python train.py --hidden_act="clamped_swiglu" --moe_layers=[0, 1, 2, 3, 4, 5, 6, 7, 8, 9, 10, 11, 12, 13] --balance_loss=0.0113
Below are experts of layer 2 (counted from 0) of a mixture-of-experts language model. Rows are named router (the router's row for the expert), down (a neuron's output weights, with its number) and show model dimensions 0-63. Each number is 128 + 24 x the weight over its row's rms, rounded and kept within 0 to 255. Numbers have three digits each.
After each expert's rows: a language model's description of what the expert responds to; "comes before" lists some tokens at least twice as common just after its tokens as in all text. This comes from a sample of Wikipedia text that the model never trained on. Tokens count by the router's weight.

# expert 20
router:157160116150129106136109129119144105102162144110132122123119134097150138116118185114141153126126124153163154097130127144120118124127141134104080187127115137108134140117098115138117127091147125
down0:103159134124129087068144159145141134193098127115131155113139124105145097109129123116159109140130111097082166108110119146128124108108147108153112099124148129148073138126086118105148132120138122
down1:105142139125091157189126101158150166114120131152157131128145156136162162140122134149112164103149119091080159155128136094147159116149139134134129083116121098116127147167090109103139127131175119
down2:146123115119110126126155106132127125115107136103146146147108125136119127116150141108127130151131134139161125156096125144131116112147152102143099117126073085106137111078074120151113124075093134
down3:119136119140135116123119112131123122143194116129090117126126108120157144119097112136125092152161176121173143169138144123116156151149161162143091131119146124101088148115136131144143118134110109
down4:159155114122103112169143178165096173134142110132118162130119130105139137135135128137173135112147110135134136145136083077143100112160103150076150132158103119119124130139130119143141108136127174
down5:155164138183140146129116082093107132121108114125147104101104146173109122145099127113152080123122119133115115130116118134105142164082121123110162114105098105156076112124150132148109140150122155
down6:139107125148167135117108140146153132089114169133120089133109112114129118152095105100137142091104091171137127134145103130178111123085157155169124172131146150126161160107142086084170166134112156
down7:078105136122112098149144149141160129160081150156118127122127137079122118155162136126128141132155150131084117147082061106155154157145168143166109138150113099121129166157072094128144146151101166
down8:157135153150146120138159173113122118144141126130122090144115154082118141143154148148141109164126112136138138167200117133153197129116166113113189131158121122147141135146170111169104115112144128
down9:147121110161144155139092110072080120131100137130133094118105120166087090130107138160095150126138095105144143120110109120097156192087092140144169137156133112098105133116110111119156151128152134
down10:117114162127184118148069128132103117132125107140087099089099135161116163152147084116153082138133089117157110161142139139137103106097123114148104134116087073144143146149194096141142141137162091
down11:113125122153161156147120161116160145153118199129131092142091121160137134140130100123142157145124116073085160139118099131122117148110146131096145122089121102117133103160130140127147124160128151
down12:121117129088088164117096165110119142118143087142122097124137113101150127108145126124118150136166147108130131127133123121138099141097130095092151141156134154161139107141142131121113157139134137
down13:111117138154126188089140136092141131091151123150102110116156149133198141138095126114153152171118101139121125132162081098126132189083105179130161092182153140135123137114130127135140129133118123
down14:134200158131084178132141090128115111151141081128127106144101072130143135139071135051086127090099157099124142095120147127067097130141107116103164072127150093121125148116136151083098172184172114
down15:140122127126102106089104156107147097125103126067159112063103105150133098163142161135134150125092140099108113130140181132168114108146128133196127113116180162115094177123152141130122126088109110
down16:154125074117166122108117127080140157088155124137138053117165137151144096091125124146126112123108113084149152120135202110107081148108122135163124145091144120151139124052123156136125154136103111
down17:126153095149115158144150131107108107117140142103136141100125130119124134180143146125142122176103145089133132119130147143100134112169108120161100122120145146129193117136158133137142083063130089
down18:077152111115186144136137161080182091146123151136128096105134159166112144079144106095155143152161108086176145141171106126132148115156129118148174151157142134122084112108123103143124100136159092
down19:141113116139166114166107093128136116132105131145117140144099118113111173139134102105117128100099149123126147163090157133127123163111155132135143135127144076137134134148092107104139125176145154
down20:136146112136157173106106133155122123115101112150103115112134120098158125141120128129123132150131109175156111149158133109120133152104121102102109122139127169152136181127107133133113101159128142
down21:134155082150151142137156153155126159121111121174133143108102159150136148117115126143131149147123047135151138135169121135128105105151147137107088112195088149126161134155140132095118146126132094
down22:104114122149113086092098149098160140130133134140127108117141184144109128164153105154149161135122101101131159165080133123060147135142143197129105143143137111167122129170126121112111152143061131
What it handles: Common prepositions linking phrases in running prose, such as in, to, for, by, with, between, often after such, due or known.
comes before: " the", " a", " his", " be", " an", " their"

# expert 25
router:155164097109115121160158105157175121121145147139125171098129171108137105106105137084116141092129136141121163145139142126142160103132116153101156103105127131161127147126100172078146097132125173
down0:133153125132139128072092114075123101166131158167112140149125118139120122153127113143080114116120136062109157113128083142109103132150140074113120147107134157142123075134159138122127151131116090
down1:106101070114138122143138109145111131122116118102127137152095141127096110128106118169106165133103081118161114110116142163132145113120079116154119133094123126156141118195174154106105133123183141
down2:127083162112093193143117135125133144144104092115164132149121103110176128124136168107176128172130164144142137113146157085168159139159137105101117168125097134134102124110138119063136125101117172
down3:189127155086130168141110114131114153107133125095097129121155155136080117113136157093138147106156111132119102105119114135092141092118128129102114105142155129169114140150108102117156137177135129
down4:120112133120132090092136139139171131117115119121087086113137136080094137139095151103148109102125129117154121108091131115111146128090127103123134129142141140118119117109129145139125125141100114
down5:142129133120117095160115117137115105156129190108139188114146116108152141134169123120092105138152139140103113115115125162121130166154126135148093123134127117146113147113084138087113174187190124
down6:135139109151093132102109127110118120119170136080116109102105155130121115165115098073079118140108147137134120119144148152120146131128137140118113130101178169153093111122128119130119138079096076
down7:079115090143134111155146147153133135110114095147083133148122141103114140136138141090119156154127098158157097149123112141115150102144139148095148122165150151162096102148109183103113088159114150
down8:154143090138143120138102109106156130099160103141144116107141135150128105123177121104117154143117140170169112119130106177145120091154129146125148131090131123134143123154157135141137080106120101
down9:079132101112144093097123131131121101092105099127111106118128094137111163141140066155125107162132117155109153142145124136134144119095145105111142106152119110161081120112116106168130139084123116
down10:110147164121092162090164086118131119104114161113124129157127160094154151149122136145130142123151180117118128134113112149090130150142109120108142138110139141136158166122142152118123115095082143
down11:147131112119122158133158132139149153106117119117136101149100133135149107081153123131114094151097118150154147126136148141112130098146129138125138131082090088082139147113134124129142146121172165
down12:120163131101111181150132100107156125114128165112106109124152107158128109132076149124144168103143124145097112110165162154121076143147145109136145125120128102091116134118111123098158102110126173
down13:149120144144150078094085190124141119170109145118114106119122129125105130137145134103108146119160138178142098161130116128105135140098154131119100166160153097148087115163115132132128132134101073
down14:180171115146136102118123123131135125145136146142124085104135134109115116098153126119111155095111119162186128186128100107110119147111091130148131137104099125123160133132129109117164132178125135
down15:115132124107137132105113115152118166134162127158108171153112121135087092096071105155097090173097097133138157137101149125154148096086121103140125151135113167101145093129131135158140105123107150
down16:086170098131074112113107102108168161089138124134119147148125102164158111096159101139111165159141130152152122118117148098105149160157140175123132110098144104134163113096170109129137128076107146
down17:167127086134120128131110122145116109143153099130137136066181168055142095092138135107142123100222116140133132058135137109140124098142138158157121127108160125114110147158110140134158102087111156
down18:155152124102117194138162104153167126099135168133136147157083111117128112105088175137108140124118132162136124163122195109144141120129079153151125177075102121144115126107138133163151153061180129
down19:146124131135136146137122154121188109129125163121115140131147133129117112070115127104174105153128104106120121158100115131178141137139131125123127099124147130135121119155161200141164147107127125
down20:099117162107144150099155121111114133113111150134143139153102104168117113136123126153141172110148101134134107113125137104091137115116153101128116137124142114163154147115095183171152100147131108
down21:115085118125099130138133102129119157108140103108113122088111141097106145132156106117129106143169136114101137131119134117113154167111069118155194157121124077101115144092160100123112150156113070
down22:152127123104115075128124121092125178131127137122135133127085101162099157147138098084151133116125147123109178064149101124163139127175164125160121139136110142132129110146113149126104131131124129
What it handles: Final pieces of names and words (-th, -er, -ic, -ant, -man) and nouns for roles or things, such as politician, wife, water.
comes before: ",", " and", " of", "\n", " (", " century"

# expert 29
router:122109128160139149127148129131118102103122128103116133141138126115108108151152129139091119139155106136092114116124109094102110131129143144099125113195140148092135111106091115111079096157118090
down0:136128103127112119132092115145037135158141131177163146144130150117122117112139103085097128123145150107149181083138097122128094158118159092087128162160120103096134095148129113130144130094159138
down1:184164150110155122125104110107131142153136126133156126124127143131147172188136109124122126099160158138070110090104149121111153102106097115171126131134106169094137136150134102124077135172142184
down2:197107137094159118180155156130094154072120151110133135133122179117116126122136131104093142094117116151106159134119135152094135115199101104132122081118151077112133140160114169094142094137132113
down3:110148095152122087121111122098098130139175120156099165148114134100131143133155113138124167094100078140128127154115078137138164123160132114160097177127114116177121120134116084140115114118121131
down4:141088109147150119147184146129159140112144137114117134151149092127070096123135111124150113146146105083159124105131118134123125086121097141149115101118132134162144104095119114115180074122097081
down5:173117121109112155127151178095083123172099174128176152139099107141105145134078126120107132128084132130138139138094169144112137162147098136091130165142111169161116134120165131161110139127134137
down6:095143121127116115082144127162142153103136097102116114172152158108111134125136088141110144172138140132190160147178106128168109130107140112141139131165109159149088141102144124112140099148065116
down7:123150113154141107112117151135082137144109111086123117135149115139070166172144067189114159131170128112075124125113155133139114147159132105151111156123117106141171111155149177125112175135156206
down8:116157131155123137133156128126139154152146149132127152108098144080110092105100170059141169103141114136128135146125118111113134101135133130083160117132194153153138177079119115127115129084108102
down9:132161118152181098092158128098134095143103107134159153125121132126092138099185160137117147086128139119118138148150114150156125152135107151106134098154164131078069114110137067132154093094107124
down10:120123130157120106188141123128117143106063130096122123153128141127128155089138130121136146145163151098134109120120120117153099135170112124141158110154160135140116129108079121133127115147127131
down11:139191148113124112163151127162145122108149116127147146173109115183088107138142129127091152123145078115124148157107090116121171100135153119160081143116155121164076125099103140167085163103139113
down12:091132159104121140136130102132150133107085111109088162115148149136152140129136122138114119120156113138097127104166142152125126121129124132132114138146163124089125134165081164101106093140117131
down13:094182144141167149142115086098131119115102054123100109117131132092150137107129158131174126088132189114119143092137136131079139125118161152111126137108158118106111129134147131127150114114158082
down14:147130159153054162122173114139141120149095157112135128151121153146152169110110142150092137145116140082111146124180132123112143134095138106134170107099104150121091105135122165139096139146151067
down15:089107136131090128159103108092100170066148103087127129126089130165079142161147109123136122132144132129120120148152099114149189129108145148137133102149096118148115170115122133134107086130115102
down16:141123085141146164121130117102130132152136087117109075089137112108120108106156093153117096089106089117172136156077124131124148115146176118164142176129145069109183144080154084154124098098124062
down17:157134153104146108162129157119113131116115135127143095176131180149102121136176125123096109073094075132102156137176117124138096137138144133114152119128128142164116146101130120159113118118144130
down18:135146166093110147092142130123165185117104122160120158114134160109104140111127166076166128094184118133107104136147100114125111142142120137167154166154160131117124136115108106128126110144086137
down19:137097109176112140133160151123116178114171145155151144128148127123128153123177144139113170154122100111111123165186139124144119141157156121116147120155121123152120137100128127140137124146144108
down20:153118144145118099126136115131126094088159135165144165131136128094107139170098120163118140114164141142153137106079141071142140136104136094126117129156157160100143169142123133147111131111146140
down21:119130131126122139085122080093088135137092103080120170152162124081135121174140127113120098123116201125116094127151086168131107085121111116133111137133142111145149157087150124089182136161147126
down22:127110160137159117178112150160110133113122081128107098132117103146126096110139121172132106111168105102123145128124098069140132093123148106096165141132128136154141095106109133174099126168107117
What it handles: The word of in names and phrases, like College of, area of, plus capitalized modifiers such as New, American, National, British.
comes before: " the", ":", " York", " his", " birth", " America"

# expert 18
router:185153104159144133160060102097120138129146112157108100105150122101089144110104125147130147102139127058121147143132113099105123135113112165116110168089121139138090140103131154109165202107123084
down0:141125107112125099120110073154119164132153126143116139104128144129159093102106139121106147156117108118134136122132120102145110148106081119125139171107119159140125128141173120128093102118144105
down1:153110087123116113105099152093121130124168126117099166140127129099134166135126110165145104107103146174134124181107124123160111175104139136080082126092143142111151119084156127115124108082118138
down2:111161176151140109151157173112109154139132153153139131111156101095163107136109139129117070128123097136110164129156147103120178136121114138107156129102134140146101101111095157114171123072150144
down3:109123113102144153140095158132163129137130107138123156077128154117129150119127149149111122126147142109130150110127105118147143161129159130127139136113104120145130133157143144150107093193095130
down4:147151119081083137157120166096155116136148111130154134119151122149103098112103140110124146153148161111088120109156158102093120138164147098142175070101131114161115132131149108126148121116125134
down5:152165161096143109146153111161169147131118118133161108128142090065166116115128140137106144123107158142149085144135120121110122133141113074151073120118106159110146091105120131148148135133125146
down6:061088090100142124133129137100120149105136132102136123166128142100122101114114131137117154144168163110088127095107160121112113098118121138124109091123158147136127124121090126112155136141170147
down7:117149094128137134160133094115133159086157082128117091144144136100116112125111116139131132154117095148117149119101122136110147113139164138161090110110124115128100133141159118113098132101098089
down8:155115193180143152133145126089165108068165126142161162138126137113082149128120146116149140135124162117153144123080117107165161133155144105131125133138124105086164116144166112115107111164105139
down9:123110115132109148140074189174094128106127149113139147110125076162126126107145131153172149114119144124156161117121153121149108066114125102146109114117121160108156145116125089146097158133174169
down10:091122146127117138183126150120135128122126124136155097133097125153108128126150130136183142141137132115108094161152112144130136194086115073134151086145092059104146109108091111090133076154137164
down11:160151136113140102158154091120122111132124128095124141124108139068113083103122166138106134096095129103149176114110100158108109134154129135140150166101163110143152143128137166144149104110137146
down12:074116133131112113108143074128100120128161138125141096133116096137114129125139094147156121105134079124097167134131132077109163116123132117119139131167121118179147128112138146140155156177145130
down13:123113096120139135174132113169131112125166111123109149133093146089152123130124134114126158128153094147151128117124128137153127103131159133130142118113098131132157084133099109147136145115108181
down14:115149107103170162208137138149090121148099096123118147100140108055134125177153123161081164093111161091148126130145119143102142082116128111112104109133100158140122123150076155129103134133098103
down15:106128133146146137076139125076084111086138146141168164173147119152095108107157101139107104097111129133117131122102142114135111103141151135149121156135147136146154165155145115170108125111106096
down16:139106095118098091152145133165094092115131101138155110096145172110105127100134144127188120144150126141143107098153095081146151152141135139103170136117124101104131169105177148156114130134120103
down17:171132106139156138142160151138123136093114152136109096113130168149114166128151119123117133113141149116119125167127106149124123095107104161115113153130107164111123122163118127127108154139154139
down18:151133091162153188121157096110163129125121149117111126102143131119121108141164128133113134140126131107134135150122174078145119122132135131104136136100153099083162126114141160109137148098158112
down19:151147110159145128116146094112102127127143160139114121160129108116163120140132118163125150127109109097131125122128102148127113120126156126160124094155132189162140110214165101131138085100100113
down20:146100130130169121130173117094149084112123093083125071133103132078155181105156099103141171130112138097128140127106124121132094091131146155126119140100174124128149105132124152145122140136149144
down21:122084130123120160141117125085125127133143113110151117136114148151112139124077112111127151157141172140138125077156097175117088153121124107152146129109157138097149099199160121157167138110109134
down22:125134149111148133124148130137154104074130140126088157133129148136115151159154191109177151122107113087108153124139135145152115146131132149162104150156131116134108095137139147141138121107141084
What it handles: Word-ending pieces like plural s, ing, ed, plus temporal words in career narratives such as after, before, under, following.
comes before: " the", " to", " a", " in", " by", " his"

# expert 7
router:118122134101135130083159098109145137133134113117117112152089138124164124202143138132105140088129125141148139139123135130113139131118148120091142134171128107102130119167067097127128113098120146
down0:148130118169133115102118114096132097109091157112143128139175124207146141127114096132115134160132147109107125130118112125160128117146126135096166156114151144126134097101085140144130124164162115
down1:137143098159148095110137117110136103100135120140125156112139121141072135123115118099124145147144161152127119093122091110100159136134115131094086110091140147105071134140057151142120153146169173
down2:145074140133110128171135127161110130131120119125142143104139083152116109135155148117149137153109102115114114139148114134116141111123124116139139102106138167159110128128106142166158155103141154
down3:158110119171144113156097106116122119126131125115119141145115102144084122128164135124137107184141147113107119113106169105097142129109110139150112159149101133082109096183083138105162151126121129
down4:094161106123122126118119109077119114174134129158113162085138134112123149102111129105180085131117111091158188134099108145091139120129077167124147154132130109118139120149163112130149161144121129
down5:133123086165113161089180161149135135136134136138143148164087189151125097142124147115173168116107108115153153102130130123139125140122149119136110097063120130137118129085192121120094138147104131
down6:149131154071120165152116142169168110162117081114128143112162127165084139181105132167154145148176128181149123076121102142134094090130135127139172061109144143150130101168129130108124100155129138
down7:156098133178103142084118121116110086143166148121110094104172143166152121114172161147141100091127125093124093164103174130157174097099149132140156165145156168121130135104142110135128151132132156
down8:152110107147130112115089127120150131141139129094105142114133155135119146158129109147108143133123163105118110129143121150179122067156094145140102156119130110139156111137122172140197168133153112
down9:086159127134140162189128140180089142060109133186102141124118124099154115091100122111145121127101097101140133110173130125139144117129129097102132140151115110134083147145136125127131113096125144
down10:118113133118137141169164091149115156090130124110117086127132138157096120157095154131138154107099136135101121146067171136142116127129118160175113111159131109153131116146115138144123153143109138
down11:160113112144105109106148093140149121118130140123130099164097134095094133111116172095184089144127150123140082112161126142113120135090159086125158128092116124124126125144139120140109151111084120
down12:135092144090168144153104149155093136134131171103111119116156069112138138149126118105113119151133121104140086103163146134130096143117132102137107124084149136155115159120116122122120141133108147
down13:138143149088117148137154129147132131120160112122113114158154162137131143150158162163123090132153112116187127113125097120117142135109105110126149153121142116120128171072133156138131151070091142
down14:114154137127148112153119144093151137138109124107131131112119090133103127107111088124092112141156126104130099125151145102133151157103115149087110101132147130103101121155155130101163101148125098
down15:161142149138162106130139088139158161132130169158110125106144118146095080103132148092147130135123083102189136096140116082130147107124121134129119140098146148093036158111168155114087080112096130
down16:117124150143162122124146147130117121133107123145111131137125147125129170116120124151139113163150096147151130129156092107150136110157130129106134139117107165141160082089133135125161127129106150
down17:112158128173105108140136115118191132099132104142116088129114141114122157162166136128149127093083083121136108176135134142146093119116146134143149147143110115133096116146111072139107123137142168
down18:113128145097137147130163177170150133133089144151108141148101135122114130123121124089085136097141170129069131143098150091141123146090109175142111135128103146142117130125153139125163119123106130
down19:104106117099147126142172139126149115138112079124121105130158151116126152140150098148157120119117109121148144135106152143082114131111150134135154153142122133107134135127161146115130104147139153
down20:083122112137112124144152143168138118114159155151139150136133130158136096104115159140128099088161121132158121091100127156134121082102143106125150113149154113100095126145143132177106113134132177
down21:103117177161118120144114171096144111125138116115114117099165118145116142110173116153083142091142132136202128115132135106115112148141137131129150131125141102140083138172112159086132155149100106
down22:103118113128089111134084140115121117123112151079126116155159136143128141116167136120164151117132125118114122132154105080134125119103126143088137174109133110106147109142091184147105106162175144
What it handles: Colons after field labels in infobox-style lists (Born:, Family:, Venue:), plus semicolons and dashes joining clauses or entries.
comes before: " ", "00", " \"", " A", " The", " JPL"

# expert 4
router:110124127124138102104094154128104142119145112145142180151117060164126143133121113118150154129130124132156114114133154149149083175146150133128120141129164105110117100180142113160092125133136127
down67:128144129100113143139106147111115104137140149157132143117130155101145081093135168105095123081104093115110158145085135118084124135093099109119132120109131083136123113114090154091164090138133112
down68:122118083176112117139149116110095086119137117081141108077165125163126145164107143084116155133109139097156129096125131147100104134107126142133146093145150081121094142147172179125170166132102152
down69:167172097128110170091135160119138202159117096147127111097117123109147141161119122121099096123146143173111121140120106134124141099145159102102132101124111144137063105142128132135084127116129119
down70:092171121118163148106079100166136150140158142108169094118172138128112161134132100116078103133148118137113108119119168075075064142159152123138118079134158138179123112137134159083138128142154141
down71:122163132157099120146150136136126105136141148155155160138146126131138134098153072086134057146172121154151147156132081129192140140114112104111119114115153128144187143086101139112113140119132124
down72:119174114119148145142157109135095132149117155126115131143144137142150134170136122083121128137077118143100100127100126158150148107126164118120103150126123105147143078102125081139110151141096118
down73:124073124116163187137094152115121144166113089137147113129129111149173123109123155137143148145145148090107172102142139154136133108123163116136106146110139115112131145147159180196122108104159123
down74:137075139133147129141106125156170118172132116190093125097113135104113154127093136107125137134102124119086163115151078145130141125123086166153148153167094129127160127159155117078099138143165122
down75:134128101134133110081184146153152124173147101139103150081167139108152133135105133132143125111150151091159103102124147152131122131149116098105159153138163186102121135184133100159147110161111126
down76:120139172138103119185115100075136145172134144095114130139112104127100115135125154139160172072157147122100122161133146157098181092146144092144134151135168133181142095135149074158113140169147136
down77:138127153116157129091142115141143129106119116117145163138199107150130153137130128109089104160154147147139126129178150119116100098096075147160142118152152132112153128148134157138104095168110132
down78:132150091146099153116145135146104143113111120131104144149099135119137102151133153123152151136140128141107108129136140108134124098142136116121153138101101108111118144123132120160132132124119124
down79:122114139099127150095141094078159105098127087128172112131108169122079129117094136138125167069139109163120181129118108150127152150157129152118132101129115138133140115148112107144092128163152103
down80:118105120117169151142140099108140091137142118158125121148077133136160138095117135126092129162131151143152145148135095072112142148134103114146109140193153153089122134162111149153120147115111122
down81:169128134153130128114114153150077116110176100092085109173139146127151108149162117128121109210116103124135084122123115128142074103102118101142133168147129118144131107115120126162109132105119114
down82:119106099132143101165097176103132152091142133143159157140176137125116136132130137141134170126162103145154119098124148087164119138149107153108147121106141106124122112124162098142123142108104121
down83:121145132111137125125074107131101109136115107130131128130192137112102110141133113105169143158129082136121120134155123106168162112118103114111188156138109163152070114124060134152072140131142141
down84:112115200140133145156143121138158103125139131135090141120078121184100162126113150172132146168141154085142140084172144115105163150121109121173147127153141137146104082105121154125100128120100127
down85:154140136110140163139084152093165131119142152123124181142105106118166136124132129131120110150109078148083139123107107115120119117131157110112112130143098166095111127180145112122079132089094096
down86:134130152103111130119227146136119132123150126140134143139169142104100129102095143161153153139136140167118132101124103135134131123098144114176075128135116136120145123140155173150127129139135138
down87:134133135150115145156127127149199175125149149128117090083128087117115118126126120136129130116157104114136130117158146128130124123148133143097193088143154154129151112066158121122117126138146141
down88:145123132155155123148160130139127136111127156166092128117108132146123150106089108126126143116159123160115139128151149104116135109169143112128119109147110117137181077134114088107163131189145105
down89:144089166136129118177128156135127186109154097114125126171117130107158147130140094165121141135144138096101131119098138153113119139105131134166086158095121127134122153184097126135152112162147120
What it handles: Bare space tokens inside wiki tables and before years or numbers, plus the prepositions at and near and the piece (s), e.g. "| 2010", "late 2000s".
comes before: "201", "200", "1", "202", "0", "2"

# expert 8
router:131094135143140118115149202117122078149096132123101122154142153152103139117143129111147115114110110130142132148181125142146140093116102105189138108096113109126095138109158099129141090133148104
down0:125119129126078114130045168106165137156103133175142109161147142098124116123110118135128168117156145137137123143077135156126123147125086125193141103135126170142168112121165147124145138166162104
down1:102118137172137147118108127102151136129094152158106119120095149186124132140168144095105125111147125151124155127122147084179163110131123173155111137152162128133114124178098149117143173153178145
down2:126142100123145143138087096104163086097085165093120204160111118151124094146120107124103126144160105138154140123099115062171102126143128168098112150152076125160145108121109125130115128117122125
down3:148114140121164107110122105124175141116123169139112145131091088101150091090148116152086123139133033101109115132155207072141118164133165113117108131157137103074106127119122161124164161126117091
down4:124129125117171099114122096137124153139087111140132124128127123111142122080174157071127141157117151187113107122158130132133118130154137148130141106080124096102116149132104122164117108117156167
down5:133136131104160122142151164111133140099108126120100141126141116117135092117124098106137115107120127139151108126145154133146142103148142121125157101157116120144072127087176051157114143121112126
down6:138129129135177168146178156129107139141131113136111164147131083117119093140126149083160136153116149153081180156136114143125136137160121113131132111150120112120112132151087147164093069134130092
down7:113120104142142120134136110156122156120131118146177081081166122149101143141102166126104161136101048115134159093173137132172090138163147095125126140131095130099135156120143097121157119103150151
down8:088101126135109176094119132166095143117138123136166137140121104129132102059159153125156115176176075156144145106100135101118119155140131139125160066154136114101137134112140092120147106103116129
down9:106150130133129129129179147145106132105133102112123124164169109143205113106120102141124118140130170078142168122163109115113151098170144111126140114094105163152120096172146112127155116128123122
down10:070143129083118154126154146121118119098149095120131147142129118110117153114152104146148137099122173135084126117144154124145114124113088098097102153121164081132137171151170085120133155149116146
down11:139154151132148130144126141151135161110080137076109114141163152111075141126126157142125131102126175157122134088111140127142139161114163108143136096143119131125172109122140139095149106122143107
down12:132114115120117172141111128154103135146131125143113138138143146125125134147125130139134129131154156172141157103095127135141127108096110097113146071123123123142120107143118148112139103111105127
down13:143126126064134092095140127107145123137128120103084077132167101130105106126175131104137163138142121118122144120136152128155121127121165112127150122126135112127171118135147155131082156158119089
down14:156141127135087161152128081084151079119163146098131115103136123155129113100128140128114096138137122077114137109123156117132137132149117161142149115164122104133154149128170145129138145093136137
down15:098175171112068106134146155104107100097093155146125122162135114167139111138133099134127122132151131132152140137158071139127095086165101098144148093130096133108100104132109064138116097128105149
down16:158069115149118129093136139077108122113110129141116167155122099140133113165103156100149129135106135122123108116081125130121148139164111140139122131121124152113149190142119110133114134099124137
down17:095136132081106104115115103149116105118138112087092115091119113119154184128144106138107111149143180109143104107076141153123099086142096137150107128127099106115188112149125129112113101067144163
down18:126117120127144169140134170118128158131116118137139122117156116145146163089127124111125114108181189133124126195153111152174093132165098130124108131064159117156062133104118114152090138130142113
down19:117117120126166133133073157114145108108134119128158159107116119125128108162135142132140095125180130144132127101101117124097129085112130152147102101158185116160107154164114131118120113118111135
down20:144130083145096141150102126145122117120112143137155140156167138077107160106118151132133158122127113166112090127118126106126104175157101131137118140103148155093173150155102090133118142166151074
down21:110184116133145148112078075083120124140157121088116069146101119149133127153090128134094139131139150126128138130143144087139105119113135125117129105137093162110119124104125141076103084100119154
down22:141139121141162115136152115117112114166131145109144118051081104105109098144136130130115154111163123115160084145134122148102145152112149157103124139097123107128116168152102114115139118095157181
What it handles: Dash and pipe tokens opening a new list item or table row, plus paragraph breaks and == heading markers after sentence ends.
comes before: "==", " ", "===", "The", "In", "="

# expert 13
router:133121135147101090131107160188121101146137151158123161136093125168158150170129117116146130173129132128141103158134111134114206147117106143110104127116116132139155133129138120142128134158139114
down67:122120115139143198161130169122116110121105106122099125147146104115131132130119109161151152045161130130152155141092108113086145125125096111148128114132144111131138141151137123117112094145131079
down68:113139141114120109069163156175149107162127111131125148120122115101110126095133145130133110131156145127145143093100147144104104126132123097142158116151131163131123132156108166142212135136144167
down69:132110143148133115142118111132151156133120125140084107150099122104116160131088122139134143093178172152146132094151128113144100186145118128126166117142099170115120074126135124119153096180100181
down70:102150136118153133143153174124138103124109115163103071150103142123135096120147139141136107123128168109136129139140133129100176098106157123111152111156155076122116162158132068119159092132088102
down71:113096120143094138126168067141123127103133105132146152147146117124160126106116127101158141130143186135116150111132143121124116110119139104137172136114164105136077133149128110140159114117139117
down72:204069122136156191183119120088148109146131100133100051138124124127138109154142118157157164133146128123162113151150095159144153103151130128097131128124163109154102099116159159117099131131152100
down73:114144142069124143137126137111159108109106095126119125110113082122127115139174147157138070130127145091097099076138118117175150111125084104132154129103136090163149149160099147163150119159137116
down74:167126141153121184078139118152193139164168138122108133062103124125110138111145120109108146137111134110099106125117119167143124124168102173147149120125127122148109147139140130119118116123160124
down75:126137081127075127127133131117098103166111163132092150160117141143100145122124121123116169119116052142152098130154085106160116123144132189134142121125172119132145145124161130103133156133140121
down76:133151125157160135102144140139104139148068123111090137147147123118082117113162119158157152104110119104140085148180132141171130094127128131094093123135165119117110162143137109146122100152144155
down77:117152138144103117125106148081155161178128095109076159127154056105129144135152121088109143107169067127116137140162132127129075107155094159108092110154110146156097160128110126124147155139118132
down78:152150111097149095160158147098147110100120127167127131149155095110142146109170122094134148142120094181116087112113143107131102118135144133112127129140120058166084129119141065149150158141142123
down79:147115084141069161163142144137135138120083110123132096126126119129121150152122129140103097141125119135118127119184142156131146163144148077106095139126130132134168131131132127096147123141143153
down80:147096145106100129123180158099122156125166180116156141153124120126149084105125116129135119156132110110152144129112127101110160147114125098134129072159115133146101129106115139117105151090156089
down81:157140133109108102095133141162137117140070104110144140121104111127148130107099112128110142162138120133121135155125103139103095126173115085143132128133144135135163118080124128140152100104134129
down82:076093138102108087093147166162131119127127128114128140153140140142141118143139102107161098123150094077122087097114144148150149153170126152122157127102157079150121102137109079100105122090120160
down83:086146098114150107145100100175144121144145140155091145164139154115157109120123117107133169157153140159167143101106115130144124145087092162138144143106153169114099125113128125148157079097096127
down84:176059104154122110092121070137143170130134123089129108136128149159109137109119150095104173163147122129120108118129103119100155141132124132113112106161130158152132138131086180088134110153160130
down85:143148143167156156105044142129162132138156136144102109153106086121136149129088130147110125138134148129107090108142088106152144138151136110117101073096150180128105083175131109107155107163127153
down86:103110130162144093158146115114122101107166119140159171138136129150145124156132122118133150139149139092133087101130070113096125101204158142129102181100153118128113142091109157143060160070149168
down87:157151135088165103161135135176136119130185134135107125143111133136110171129148107144153120083149126112127120123095103154136131132118137129142167151099138087110083099150144116151176133112120116
down88:123126162113103140121123116118173115109084126086062080144130133074146132122120140163113123133138182088088132130135143143146146160147112094133162133076148153130113149126093151112132122123084148
down89:124166148109110142107154153138131135104145085121134129105121162128127127157135125064159112157073089155130156125119107163134140128138142128150112132122123128145104135171153156140089122135164148
What it handles: Commas and and that join list items or clauses in running prose, also or, &, while, when.
comes before: " and", " the", " he", " which", " but", "000"